Below are experts of layer 4 (counted from 0) of a mixture-of-experts language model. Rows are named router (the router's row for the expert) and show model dimensions 0-191. Each number is 50 + 12 x the weight over its row's rms, rounded and kept within 0 to 99.
Before each expert's rows: "mostly gets" lists some tokens that are sent to it at least half of the time. This comes from a sample of Wikipedia text that the model never trained on.

# expert 76
mostly gets: "==See also==", " ===", " ==", "\n", " ====", "== See also =="
router:41 32 60 57 68 66 58 60 36 65 66 57 63 79 58 48 44 48 44 41 56 66 57 57 53 61 38 30 56 72 38 48 68 56 49 38 55 55 48 62 29 66 58 51 53 20 49 50 37 52 44 42 63 21 61 38 25 47 41 40 47 51 44 50 34 65 54 61 60 59 28 38 46 34 38 51 55 20 35 66 60 39 58 59 46 24 70 45 65 59 56 56 39 34 49 55 34 36 51 49 52 36 39 42 43 52 49 29 64 36 45 34 48 66 67 45 50 71 39 66 67 35 49 37 50 42 57 44 37 43 65 26 52 47 46 49 65 55 42 60 65 28 49 35 47 51 48 57 35 64 31 52 30 60 45 44 63 60 58 40 44 68 45 68 41 37 42 65 49 79 59 42 36 43 49 44 32 47 51 48 49 39 44 53 58 42 39 43 42 32 62 39

# expert 17
mostly gets: "- Years active: ", "- In office ", "; | ", "- Founded: ", "1", "ed: "
router:48 30 59 68 66 49 54 67 42 64 50 55 66 60 67 47 46 54 53 46 55 58 56 55 59 67 43 44 61 62 31 57 58 50 45 38 49 66 57 52 27 47 60 71 57 32 54 68 51 47 46 38 59 30 54 45 38 41 41 41 46 46 42 48 32 61 63 60 58 50 36 24 46 40 33 54 47 34 48 70 59 45 59 55 45 29 80 59 72 52 51 65 49 43 40 57 53 33 52 36 55 37 37 48 52 24 43 45 60 27 51 45 33 75 69 68 74 76 51 62 60 35 35 24 37 40 73 54 33 50 70 40 53 36 53 54 50 53 35 54 66 23 53 41 26 51 63 58 48 55 22 64 48 59 43 46 63 55 57 43 58 53 54 58 31 47 48 61 33 55 49 39 23 42 43 50 47 45 46 52 63 51 35 42 54 34 43 44 48 35 61 39

# expert 5
mostly gets: " in ", ": ", "- ", " on ", " In ", " and "
router:46 26 56 77 65 52 55 64 54 70 59 66 74 63 63 47 52 39 53 43 72 69 47 55 48 69 36 45 53 68 31 57 59 55 34 31 57 57 29 57 46 57 57 62 68 50 52 61 36 44 40 53 60 45 60 42 42 54 33 44 44 37 45 54 40 60 55 49 57 59 36 41 25 47 40 63 68 32 50 65 53 37 50 73 48 27 78 73 56 66 67 72 38 45 47 69 44 19 35 31 57 44 38 38 36 27 47 45 60 38 48 35 39 54 49 63 60 54 48 69 56 36 30 44 30 46 58 44 52 45 65 43 65 27 55 47 54 66 34 62 50 39 45 39 48 61 60 65 53 53 26 57 41 51 42 38 71 50 57 43 49 55 69 55 37 36 41 56 43 57 47 45 46 41 36 47 44 53 32 40 54 46 38 38 64 37 51 47 45 38 51 45

# expert 41
mostly gets: " Ph", " U.", " ph", " University of", " at the University of", " gradu"
router:28 37 52 63 62 60 55 50 46 63 46 44 57 80 57 44 43 56 70 50 55 42 57 49 59 66 33 44 62 55 47 54 52 49 35 57 40 58 52 45 49 76 53 64 67 32 37 78 58 64 42 35 63 51 63 45 26 67 41 46 35 40 38 38 42 64 52 60 74 50 20 52 39 42 29 49 55 25 56 62 57 30 69 58 48 30 51 50 65 51 59 67 34 49 47 47 46 31 42 41 54 26 43 58 35 24 47 51 55 47 50 38 29 71 62 51 62 68 57 59 46 42 44 38 43 45 69 26 38 34 48 42 62 40 51 48 67 60 49 59 50 49 55 43 39 73 49 60 39 64 39 65 45 51 40 61 67 75 45 50 44 58 56 47 33 49 38 48 32 67 54 45 43 38 44 43 34 63 41 31 52 39 40 43 67 38 45 56 31 38 52 59

# expert 19
mostly gets: " sh", "St", "-b", "-st", " St", "-d"
router:46 41 66 74 81 60 66 53 34 60 49 69 50 76 51 49 36 52 53 40 70 56 56 57 63 62 34 41 68 45 46 50 66 66 48 37 59 53 44 51 31 45 54 65 58 32 49 60 40 35 57 41 58 41 62 55 44 70 50 34 44 40 22 47 45 54 65 65 61 59 33 36 39 49 24 54 64 49 43 53 60 30 66 49 48 39 69 44 62 69 52 73 43 48 46 47 47 35 50 52 62 36 30 29 44 31 64 40 51 43 52 41 18 63 50 42 65 64 25 65 49 36 37 51 47 46 59 35 29 36 60 37 50 41 61 47 68 62 38 53 69 42 43 52 49 62 51 63 29 61 57 50 50 66 30 54 53 56 52 45 37 56 42 57 44 53 32 60 46 57 53 59 46 52 54 49 45 55 26 50 50 37 22 32 45 45 44 40 41 38 66 38

# expert 36
mostly gets: " P", " U", ", P", " of P", ", New", " | USA"
router:53 28 51 77 58 59 61 50 35 61 51 57 53 66 46 40 36 50 55 36 53 49 63 57 52 56 44 29 59 60 38 54 57 69 50 38 57 59 44 72 49 59 62 60 58 24 45 58 46 52 39 45 57 38 70 46 33 50 40 41 55 44 55 50 29 63 58 44 66 54 34 53 42 36 29 54 50 18 50 57 57 37 65 77 38 45 63 53 57 49 66 67 46 45 59 54 31 15 23 47 55 34 47 39 48 48 40 40 70 40 61 40 21 61 49 57 68 70 55 66 65 48 55 45 62 35 52 52 27 36 64 28 44 16 50 42 58 53 42 61 48 38 52 43 29 60 57 50 52 62 36 62 48 56 45 52 64 55 56 26 53 55 67 60 37 35 55 65 55 61 44 35 41 54 53 35 30 62 44 50 51 36 39 39 69 38 49 46 44 42 58 43

# expert 7
mostly gets: " Chevrolet", "; Label", " | + ", " | ITA", "- Label", "ZE"
router:54 17 66 53 60 47 46 62 30 65 52 48 53 60 63 43 54 47 65 52 59 61 61 57 54 59 55 39 56 69 26 56 45 51 24 56 40 73 41 59 28 45 57 53 46 37 43 46 45 30 35 44 56 40 63 42 26 60 48 47 43 39 54 57 30 62 72 56 58 74 30 38 36 41 31 60 58 24 46 65 59 46 43 61 55 35 63 58 65 71 60 75 53 44 51 61 26 34 42 30 54 40 48 38 43 35 42 41 65 37 70 40 56 49 46 48 70 69 46 63 56 42 61 50 32 31 58 56 46 40 56 48 74 27 47 49 56 60 37 56 47 47 50 53 51 56 61 60 56 67 34 67 36 78 52 48 46 56 61 42 59 39 69 73 38 53 62 51 44 50 55 43 41 37 32 48 38 52 51 40 48 38 42 51 54 37 43 39 29 52 68 46

# expert 59
mostly gets: " | W ", "″N ", " ·", " | −", " %", " JP"
router:50 26 69 71 67 58 45 56 43 55 48 69 70 63 49 60 48 68 39 32 48 71 61 50 78 51 43 42 49 45 47 60 69 59 33 41 48 55 53 53 47 60 59 67 58 32 53 62 53 31 39 34 48 51 43 40 48 50 36 40 32 36 54 54 42 71 49 45 75 63 51 35 24 40 40 49 46 33 51 69 62 41 55 56 30 18 57 46 59 54 56 71 28 55 33 59 32 31 27 36 60 33 39 42 40 25 54 26 66 40 43 38 42 55 40 68 60 62 54 47 70 45 48 37 55 48 56 46 52 38 60 37 49 11 60 47 60 65 47 79 44 49 59 46 42 52 64 50 58 53 28 60 42 60 42 60 47 66 49 46 54 46 60 66 40 50 52 49 47 49 51 52 54 46 50 34 56 40 35 42 54 45 38 37 56 29 41 51 42 47 59 51

# expert 52
mostly gets: "% | ", " Philip", "- Phylum: Arthropoda", "- Phylum", "- Class: Insecta", " Horn"
router:48 25 62 62 73 58 54 72 35 70 62 49 41 57 56 51 41 61 49 45 48 66 63 69 65 50 41 49 64 63 39 40 60 55 33 50 53 80 54 49 37 59 64 62 47 34 49 65 41 64 57 44 62 39 62 38 40 49 47 48 38 61 52 53 43 41 50 51 62 68 35 26 39 43 25 39 58 12 30 67 52 49 56 60 27 30 62 53 70 53 61 60 38 46 36 54 45 47 36 40 38 45 45 45 49 31 38 32 77 37 62 46 48 66 62 59 55 61 50 61 44 38 62 53 34 36 75 53 47 44 49 21 64 36 46 43 50 52 47 43 47 34 45 38 26 51 66 58 51 55 51 59 36 48 52 54 63 73 68 47 51 47 58 52 32 38 40 65 67 55 42 46 41 34 60 45 42 47 54 54 52 44 31 38 62 46 39 47 35 26 64 48

# expert 2
mostly gets: " Army", " military", " police", " Railway", " army", " Navy"
router:51 41 73 53 57 54 54 77 50 56 47 55 67 60 50 31 58 32 57 56 52 57 51 63 69 62 45 41 64 58 53 27 56 56 34 55 45 67 47 47 48 56 61 73 55 31 30 69 37 46 40 45 57 54 56 43 51 61 31 33 54 54 53 57 41 57 54 50 57 61 40 36 43 59 36 50 55 31 39 59 52 22 61 63 36 42 56 56 61 76 60 66 41 55 47 64 27 53 43 23 64 50 29 30 43 45 59 38 63 45 46 50 35 52 62 65 61 68 42 68 61 36 47 35 19 29 71 26 38 21 64 38 59 30 61 49 48 61 41 69 59 26 49 60 45 55 56 54 45 64 46 59 46 63 47 49 60 59 54 39 52 52 55 58 43 55 40 52 56 59 59 52 25 38 54 36 29 55 46 29 59 39 34 41 63 39 48 37 37 42 64 49

# expert 47
mostly gets: " (born ", " (S", " / (", "a (", " (C", "s ("
router:46 44 52 71 79 57 56 71 32 71 59 64 54 68 51 37 32 51 56 47 50 59 69 53 56 60 48 48 63 58 40 53 45 64 33 45 66 61 55 64 31 48 49 80 55 32 36 56 53 44 32 40 59 36 62 39 35 50 35 34 46 45 38 56 32 68 59 58 84 54 43 48 34 37 37 61 55 27 45 56 62 47 67 57 39 41 63 52 60 35 52 72 49 45 48 60 39 23 36 27 54 35 50 42 28 27 54 37 65 29 58 43 37 65 56 63 69 53 58 56 57 40 43 38 28 46 58 47 54 41 62 48 65 26 66 37 47 54 34 53 46 46 44 43 53 65 44 61 48 70 42 66 42 60 43 53 54 57 63 25 51 49 54 54 39 36 41 53 41 66 52 49 50 44 40 37 39 49 42 47 62 35 36 46 65 39 27 40 44 46 58 41

# expert 51
mostly gets: "====", " ===", "| No.", "==", "===", "s==="
router:43 30 57 61 77 58 57 66 26 66 46 65 59 85 69 58 48 44 55 30 60 61 56 69 51 50 33 49 59 66 39 54 55 56 30 49 56 54 39 63 25 65 65 48 68 19 52 57 38 48 37 42 54 33 55 37 29 55 43 25 46 48 42 49 34 74 59 72 69 49 18 39 43 39 35 56 51 32 37 68 62 35 54 61 37 33 63 52 50 51 55 61 40 57 54 60 33 37 48 48 41 35 38 37 42 43 45 39 77 27 53 42 41 79 63 44 48 64 50 55 68 44 55 42 43 42 57 41 46 49 57 44 60 45 52 42 57 62 42 73 55 40 53 40 46 52 54 48 53 52 23 55 37 57 40 34 63 51 61 40 40 65 63 63 45 48 50 67 43 55 47 36 41 47 41 53 41 41 33 44 57 30 45 49 56 38 47 49 39 52 53 46

# expert 42
mostly gets: " | .", " .", " Cup", " Premier League", " p.", " Football League"
router:42 34 60 67 52 55 62 73 28 68 52 46 49 57 71 48 57 36 71 42 72 51 57 67 65 54 45 52 55 64 50 55 60 49 32 50 59 64 36 65 52 57 61 61 55 39 46 60 46 45 41 52 48 49 71 38 38 55 63 52 59 31 51 55 41 78 62 46 57 54 34 51 36 41 23 55 42 28 45 50 55 48 49 58 35 24 51 58 61 64 65 56 44 47 51 50 30 27 35 25 44 45 45 51 35 13 51 40 66 43 59 47 37 66 52 58 56 62 62 65 54 26 49 48 38 45 69 34 36 25 55 37 53 22 55 49 49 53 37 48 68 34 46 38 42 58 52 77 45 46 22 53 40 54 42 49 75 60 52 48 43 47 64 59 28 53 51 49 49 62 43 36 31 44 47 43 56 53 50 42 57 41 36 37 64 42 52 40 37 48 74 49

# expert 61
mostly gets: " | \"", " You", " you", " \"I", " My", " my"
router:53 40 61 65 61 47 69 52 30 56 51 48 55 56 68 34 42 42 63 36 57 54 47 60 52 77 31 27 59 65 40 25 64 63 45 44 43 64 50 57 33 60 56 68 49 49 22 51 48 52 57 38 71 37 61 39 35 57 30 48 43 38 43 33 43 66 53 64 68 56 52 40 24 25 41 70 59 38 33 45 55 49 55 57 55 41 82 62 62 45 63 60 46 42 51 55 49 30 40 51 57 36 51 37 50 35 46 43 51 32 58 49 27 56 49 55 57 63 52 72 72 29 57 46 36 29 58 52 35 41 51 39 57 37 70 30 58 44 28 63 47 38 52 38 54 59 49 74 58 58 27 66 37 63 47 41 60 59 57 44 54 40 59 66 43 46 38 71 48 69 56 51 39 38 57 39 47 60 43 48 57 43 38 47 51 54 36 50 30 46 60 42

# expert 10
mostly gets: " Mc", " St.", " Saint", " McC", " Brad", " O'"
router:45 42 59 53 73 63 46 61 45 69 52 57 37 48 52 45 48 40 44 39 61 61 51 48 50 53 48 21 54 47 40 48 62 71 40 40 59 59 48 67 43 54 68 60 51 42 40 60 40 59 57 41 63 61 59 49 33 66 22 48 48 41 48 34 30 69 60 44 77 56 37 37 27 46 33 55 56 34 43 53 60 27 60 76 40 35 66 47 67 47 55 68 45 51 46 55 28 27 35 44 53 42 44 54 46 20 58 46 69 42 60 41 34 54 51 61 58 67 48 41 59 30 55 57 67 27 61 46 35 43 60 31 67 33 43 43 48 52 60 61 57 32 43 36 37 59 49 61 53 59 34 65 47 52 42 56 54 70 63 44 43 49 60 71 43 37 37 70 41 63 54 43 53 35 35 34 46 51 30 51 67 32 40 34 50 53 49 52 38 37 79 38

# expert 37
mostly gets: " F", ", A", " of B", ", F", ": F", " (A"
router:55 33 59 70 66 56 66 50 44 60 49 62 61 67 50 30 35 39 67 42 68 42 62 55 49 64 41 28 55 62 43 43 61 61 47 25 57 53 44 57 42 48 68 61 62 30 35 55 43 43 50 39 53 26 63 46 33 49 50 46 51 28 43 43 31 81 49 56 58 60 25 53 38 44 35 61 72 21 44 63 73 50 67 71 40 50 63 64 65 55 57 63 49 46 54 58 29 31 47 44 65 36 37 30 54 44 58 40 66 43 58 40 18 72 54 65 52 67 47 62 69 45 36 44 50 54 63 49 31 34 62 39 53 35 51 43 59 53 40 55 50 34 51 49 46 60 51 64 41 55 35 54 49 51 48 47 62 52 60 38 49 52 53 73 37 46 49 59 38 69 44 37 47 50 38 37 35 67 36 36 58 34 46 41 66 48 37 46 39 45 62 45